python train.py --n_experts=80 --d_expert=96 --d_shared_expert=576 --n_kv_head=1 --norm_place="pre" --rope_base=10000.0 --parallel_block=true --optimizer="muon_variant" --lr=0.0079 --grad_clip=1.0 --final_lr_fraction=0.1 --doc_mask=true
Below are experts of layer 5 (counted from 0) of a mixture-of-experts language model. Rows are named router (the router's row for the expert), down (a neuron's output weights, with its number) and show model dimensions 64-127. Each number is 128 + 24 x the weight over its row's rms, rounded and kept within 0 to 255. Numbers have three digits each.
Before each expert's rows: a language model's description of what the expert responds to. This comes from a sample of Wikipedia text that the model never trained on.

# expert 38
What it handles: Personal pronouns and nouns for people as sentence subjects, such as he, she, they, it, player, brother, patients.
router:172168111121108102115144096111115104145099125137114131122116125127163114129108156093132110088138199074125117131118105132148135159153108117148086153135094115123121155169115136106147114126129103
down0:148138154122139158092129141114145082149127124130125104093131166108122118121113132076121121114106091112129101109106109109131123119109130115122164090114139110100099097115156138137197094119099118
down1:147153074112072139157167109112112128128108116129128088111101150154152088109098146080105140133177148159136113083133137126124101140116128109116122134142089121089110095132142132114126102111149107
down2:123131116091103130156111133142137108125106138136106130088164167123152145108153151109128101138149134183112104100138124150167126140154081103131123116130131150090148094174121083137102111185111134
down3:136124162083145136123171164136141167103137159132163164107153158124126153153155162132096095130102107138118131106111149121161144129114133162158123160133181083102158131155140125127131112133122141
down4:110111125142139159135139103139124090140146171128124096079129124116137136143118120114111197118165112143128130160094132114099150091100125114137118149110144078128135128158110148119143134109098092
down5:117138113146094113142128156103113121154177129154164132117127125097117118149105135131151111128153138126110148143128125126167104134168131097113157180122105122127149094099120143133104169137160126
down6:084106158096155164102106128117096165102128148098125108095156105161132135147140097115122177130099096122124111150164113112078131129139154134096155142151099147150144121100153080097106135110153141
down7:129132124139151121140127156090171130182115134141113134143157148145134096105132138134134120112113156118090124096123102111130094128147095154123165133091144138148108079134107142142121127144104140
down8:142116087102131102123127159117127109142175132135142077131114129204092112155139169094134163112129123173155120119125153114127127153138104100187164171112136144127118137126146123116195106101083118
down9:150148172134163128152094134140089123124109168127121127127148106089104102122091135151099119154131103121187132139113129146114102123152166158137125117151141115144148100114095139146128127154146108
down10:133121135136146164103119157135104123139128104130122118151093148127163134138151195121113152149130134118130146162097130174092143120141127113142133173090112113178152176098131134129176088114125098
down11:139158107145137085156136145097093144117131185083127108130123090127070169160070158092118165116119131143143125104140133148131084096121160154086079180133105119118155094159119125098128148109152105
down12:126140136173105139133160078166151133122106128140143119136105115151110141124107075127188122134142111162085123131154150164142096168107090109137135110169127110135135111126145128158165144113163131
down13:113144109129111106107162153089137161130142118129156124120127141111136133136121120171145134154128206111132127119147105145165145119161168143118142122128155140135129159140142089107139126124142111
down14:122132134125112116095156115185139096124104133110106135126159154077155150074137113121097148146138130100105136163104165094134132099116128158090164049108062111118121133106150077099103146103131117
down15:150114154111153078133136114093135136122071124130110106137106124103133086118135076155144115121141156096115100137126127130146167112171140123119138094148157131151069124114154111120106203153142148
down16:122121152124120095123109095177135138088112129140144139118136119129111149090130114114171103159079116112135130123122179121079103107122105133178126089136110184124133143161122126146145162118123124
down17:127130141139125141154141095126113136146158121107144064100128154124115118121149109114137119149133146124139092156125135151136052113103160088116132122122135122124149131089122126122152102148124110
down18:132098115081162106099169143118098139174108112101147130150156123081101144140071138143150180155169114175081134121168121123159109082163115174119107133088106152121136125119119098144108148127109105
down19:138109119187181119168086111150133096113136091129134180144113136079144127136155101076125089111138118137106140126182057101097093143077117110106143175098113123069092084124089103185098118124139113
down20:136129082195093112106170142109137109132093145108126103122135129120128145153141161107130167127184125127129092086161119123102148135105092144141090101108094162168131127115157111146152062146095129
down21:109142152077101104118126145139128118095168101092113129098116140130166122105142160136118106162113119112139141111136183158118130078131125116115135078096149160164104100137175096152135099136138132
down22:189116137117136139079103132095115101152117141129144125121103110135113111115126168191120122133112110110155162138116108105127110171132147148135143129113105097121146097150129127138135074093121130
down23:131102105147104192140118103144107095136142143093091172141073140160145100174153140121142137120108139178174158104111137130106117131172149122134114127141167154145099123151161121138181143106098077
down24:097103160097112107105139151154081078156088143092099085135132112121124115111134124093114130171107104161150158081121148094114124057102103152140105142156166125100112118145156148168111107103117113
down25:125174121124110061122109106103141106139142163125106086196200151144129112131083130108074164163105135117125116120109145157134096134140114131161121169155109147137137133119119110118151121136150158
down26:155154058099127145136101095141167084119141143110108101089144092126170171183115094156128153145130154108152110133164140156163101079128148148144155137129114129113137109162154123075136092113109081
down27:132147133121147130133129103111106124103158156138081127092112095110141096110140157138152097133167134147126149152098140153130135158118136139128123109162071107175093148113164126119123118164115118
down28:139130163101139062120141121143099120104127158155116069161126154143113136124145105087102120159127154050133129165087128123102129058113162127101132116144138118141080110132153142113092124126139125
down29:181121146148115163111134126160097129091120096091100169111141086125152159134108131123093117116114157136148107159126129153103159171117109158105126115155137093105075121174135116143098121120133134
down30:123099130132118105116135140145118139157137128129159085116154127137140170183124106179147170083155091135122132147157118143131154116090137140117125141057140145128128098119106100108077156141124127

# expert 11
What it handles: Final nouns of organization and title names, such as Council, Museum, Congress, Arts, Committee, often after of or National.
router:193171109125105138159120127109080093151124121152153146139123087097148126146174122132174143130144139125087122141143108133129151098131116093085112139119150131093134123183126107136124160119099081
down0:149114132126125141126125101121110117132129104131067083138128151142117146121147145121100168140109138084082099104120114126057088123117161128151076125106176123135123087133107135161122132144172126
down1:126115174109178155155101127151141107155162082148083131130150154120112127118178108165121120135152173094107078148104153143121114131144121127150123129126146127150101122083113130116150094150100158
down2:124114164114115097117114135107137156168125174125121133097156115142115100174091117111124127154126121131063154120107116120124096174155108164120100135111094093126128178086109180136115135155134136
down3:118131147117134102080149120155157133142143132128117141135160110120115132104083121187125142120158131142140099095157163103073150175119109158149132105135096138108107112109125140102069108146146104
down4:103124124105157118133088134124154145117124114158125127126149133118121107131136118134112108122092125152122145126094140149150185182097141135143119119116150097145146129155110113159117116102126126
down5:090114122159112145105166130093116125130155111143140126106135067137119113108118126123148134158121159131118141124168175132132135153164124122120146132103120133142118154147156085145122140144139102
down6:116131130118092103143146117131083125147130144105155104126143101137087097170113102164128127160141185118129093117138153128144132131149155114126125112149149121116147118141120144117137138120140187
down7:141063124109133153132107139136090128110153181119119101150117125154096190169114131096145114166171122099134131137156147127076135100136159139107097098080103125115132146132159163128158118153148137
down8:120146107104156109168124156159106132122075076119132192156147119138129080119114164145125137122138104117135158130133126145146116078147125112117129129141157118157132124140153112154111125118106101
down9:133134165123108115109112129130088131095144127142119107132120145196131111122134110131125145136144129151105105105135133130115126099144089093149134106119146067095138129153149137156120115137134131
down10:085160129137120123110132138120118194158142097155150072137146153162125151111139100143138111161150108138147160139117143100121149129132087112117148160082157092143138085154138129164131114109136150
down11:132103125129137111088143136155078145125109092129093085148111140170104153160129185104091088123144144102130133155129116132099100120120112178122107168162186199138131115151144146134146166119134101
down12:067114133103119119117155132153098099086122102118115100116136156118119163142139118146119125147130103146122137163098133133174070123154128121127179168165147112177125142140120128109135119156159135
down13:141113125100123132140125101106152121142134125114183104122121181157103153151110079125141122161106179141117143093093143124169095150100109096182101096146089156138112134148134137110111062086125116
down14:126150144145103139110114097178143133158128097148134147105135124149122164157122117097151147136137113092098116155123103109158144134098119131155134150132111101146082126138117145162132117150159092
down15:112129120078141116197066167143141111141116105137126138124129124125120147135113129113164130097147087131161135142100118125098143118107186159109126164146104131148129123138125146127153066109127081
down16:111146153118126106093108125061102114143152121115137094111098126161134133091082156116132119134141104090134106176136072146120125121133126115114141126137083151096129086135149121126110093130121129
down17:101086136142146125120131153141083111111120120118091148145129119147109155115123085109135120110103133136114165116108108117094170114145118159117134150148113103156137099142145148151124148138091128
down18:114127143101101125129135132114115119121176143101099109136152128146113119136131158151088168135148148159171109148124174156129093110159175074111126112084146137144128143082154158126105105118140107
down19:104148158107103151131159081096141076157125113145155153131125099108144150085109137133081148140119101168154142161113120127155119154176120151092128139109133123138118054110150144157095123135121130
down20:114084140146148115193172136142091117096134144111124136143090140158156054168153140116102125151121179126178118154108146085103070143158127120165151149150120136154130132106098077126123157130089158
down21:131062156108150158140137178151152094131097098180126130168092133152109099138137152118152104081132119139103172140120120143146130110130133147131097122125107188168128177107094113116139105135073153
down22:108137144136148145132131126130078109113062142098106099167134117145139123163135131109103124141124156097138166086145143154176124139087124106148125089131116115129127150110093128134141133099122131
down23:145170085089132104152188141107109111151139147153147161155114095111130103126109145098161124154151146110123162148115145132158138115117120141122141177096121102128133148179123127142103111132117149
down24:101140140158095146141078098127149122130151136119116116109102118136125129130141129143148110131098138133125119121122148149131168136121149142144145124126174107153149154132113146110109149110095142
down25:077158148150098127144148152133141128086152153115114098151154099193094130111135151183169149146116155133115172152147155131157081120161143136104143117115120133128111149141170103141086108174123144
down26:115132155134102097109179144092131170126141118134130130137104108127151154154142105083091121112104107135142139115104160148142117125093129139137084115146137145149120136149083144142111152128170146
down27:138082142127126132163154156156145126061134158114123114147112129138130111141110153111147112112131122125154116123148133143127118176130120138148105151116141135141106157105154122167144144116112137
down28:087117122122168180130184077076088132132132180144150124145101165129158111153105127104143135131136134117121127117155108147109130139116130145142164169119101130118131121086144142124138136119133111
down29:113117140145145113100184109117140132096155152139131152167154129123159133121099150137179119029155102111134133155110117138151107116109178146117116127143142155092139149147138112113130133178135126
down30:120142128105105136075120121189140147073180118157211127150090158109163091124160136111150124132110104150095116146127095140103094180119106095151113133103149111131082081104165114102123139161126141

# expert 7
What it handles: Subject pronouns, relative words and auxiliaries before a verb, such as he, they, had, which, plus percent signs in census text.
router:167127150121123155102138135122129115129082178142144126094124097118124137187119160097084138138106119147131120133128107134125147169105097134118112123156117133100126155109118147100147123098131036
down0:115138124139081067123120080123178157123111152144162165116106112134130129166115146166141147121185108134105131152140122123118136158173098165183114133108142106084095084145149133113137118135107116
down1:115130147112093105097106108114109126134114094157135158129117145104140148138175109142134135121164143150079121129151167128159150112107151106098107152108170174110134106215149117152157127168077141
down2:094086158112113168147162115122091108147134123185120115153119161156145141094113109119142150140109176130156125138164136128120117131131092138188141144108143142101119125108103106138163166115115156
down3:084175117159143127117129147105120125135128097147145132120124106103117128135167169136189119140163113187118168148154129121156100128144141078107140099120127152136103141122109153081154124124115112
down4:125126153145127124118149117120153146147142158150162138134127118106109135142132113078129130125146107109110081130111163115126150151119066123118131140118120116131138134121115105096123135142096164
down5:170149139154164110085141165121139112157095138104142127109091124088100184146110145117125115134082150141138131156165193109133108161127122151095129131119134185127108136112109112149132157097148117
down6:129107144111103135140116170150090139167125101141148170144098183129116171132102124146141160124104110151134104132094150044178125109118135091145150131136135140111181140155149125144134116118127123
down7:184112140156096163106115129134097120103118145114113144139189161106104123099108162120123136135114110106145151104145130163115110116111125135093126147098146142176105112074159181115129097155142133
down8:104162066135139143145118146102146152168136109135137171148119147136093128170122142080140183107084117131143117113096133133125099103099124099132128134138146131124123155104131153132129082123164129
down9:117118137127180132069155203144143086150106144141140130105124161126177128162132146111149138124110155133108142130127148153139144112145138124086145088127121122115109147115146124154116076147129143
down10:115108131137131152082182155139141132150119128123119112169174157141209134120139126191163126130132181142113119110081126126116118142124143147064145131095102130153129133143103116141107090157169113
down11:116108102127152093099143135122133138122111087081127128107108159079151149098121118077072119091127098129122117130131125116118124094148114183106088166133152112143115126089122108097108120123132099
down12:130124158112082133147133182068135145128130139108139119145103084168153096110173140101113133101123130144141157147087127171145123103133124133126137130070132126131200126123117122134150109148138121
down13:146103099126112114138126116087102112127133151130084091126116103130186165133119127133124104148121162119162122126124132135173125089107128151109134113145114083136139144133159055133122130104136104
down14:120130110100119127132129141094114149095127150104167124145138114139152136147155121174178151172110137151106094145159139114127141093119131089147150116121119130133116145149094128148134151104121117
down15:117110147161126134146123096155131174142099132170126134142117141126133078142114126136114140145142122072169156188090119105088130113101125112138159122158088168169123148137119112111132134129083124
down16:096116155134143148139124120127142130136104139146126154106124189145086143128119155127104139124202125138158103140143148091153104101145118089068111134159167143125091084102108109145125105134139132
down17:078137133131159143121140132155134115134163144087125127092126103121125148099109130174149089158131141095136144120136101122158156135157128079115121065159141142110125137142167120149089120094094116
down18:125160147121091099135118161125125110122129151087151066122135140111142143098121141141150107174113149175109118113169133133104159148154193155134090170121142152116101163086137127089174120140117158
down19:115158095111157075123114078107149180128105134171115144129074135123087120162134092120143166141099103161085112142134115142109133129113148151111127100120177100170111155159112126116127148147094120
down20:127116114154120131133145111085150120126120129097155116119124113103148129110108081138141134111148123094168127126140141154138142144123098147140164142121104118103109143148163131118109118172153137
down21:102135148164140140134148145139138125111090105091175159152113134137141164125139122116127161139105107108167089122104124147135104149098109128115147128151104113103137129162155146103141158148116145
down22:166169143115154122062119145120144152103102137106093142157098118129152159135108112093164102150164123117137124132138167132103126104127076118121095139121149089143135138140143138097105104152189146
down23:105116107155146143129156123120107131107110115131078119136178095115136126134132128100125144124096121104152145125130152116147136114154118137137111085108109093129138142140208109129141081103044107
down24:105116106099162138159085111104119146158146122129135142134131127180088105142125130093097131116129093080152085125110098126144115126101103099125152112110110147115137100116108144129159136119127186
down25:116129101160126106144126097165185118069149162145137128101135136101103129131119112112163125186152093120123127170147138169129132132075147079144124126111120139144082117142132098129143139158169147
down26:099088124132120107081141140169153108135118163135185107113150102094151132127152097120085126108150092145099105090120119129123150106124142178128162139165146149127128132125153171160149165174144114
down27:108106145141150167139176098127115125102101130121146105098125134166109114137196164173106136146117159159117118091133172146145106120148124138119144150129134134121145158145115163171106147167120146
down28:136129170124117153117071129115124149116164086144106146146135157097130132146136123128152124098154144132133142114138166120094088125134163104129110129142149119124118147121080169131121112133125121
down29:189093126127129090134133133123100134130166105105137151167150113070099155167145107147132134097136106125107127120104150133134182129091123158134110136141095132157140114090136110089163155150165125
down30:080125089157116165146132171135120132135145135165113157127128122144146103142087121169135132121130125142120136125141085126106093093151155137115149146162099142173132120127151111092149130138160141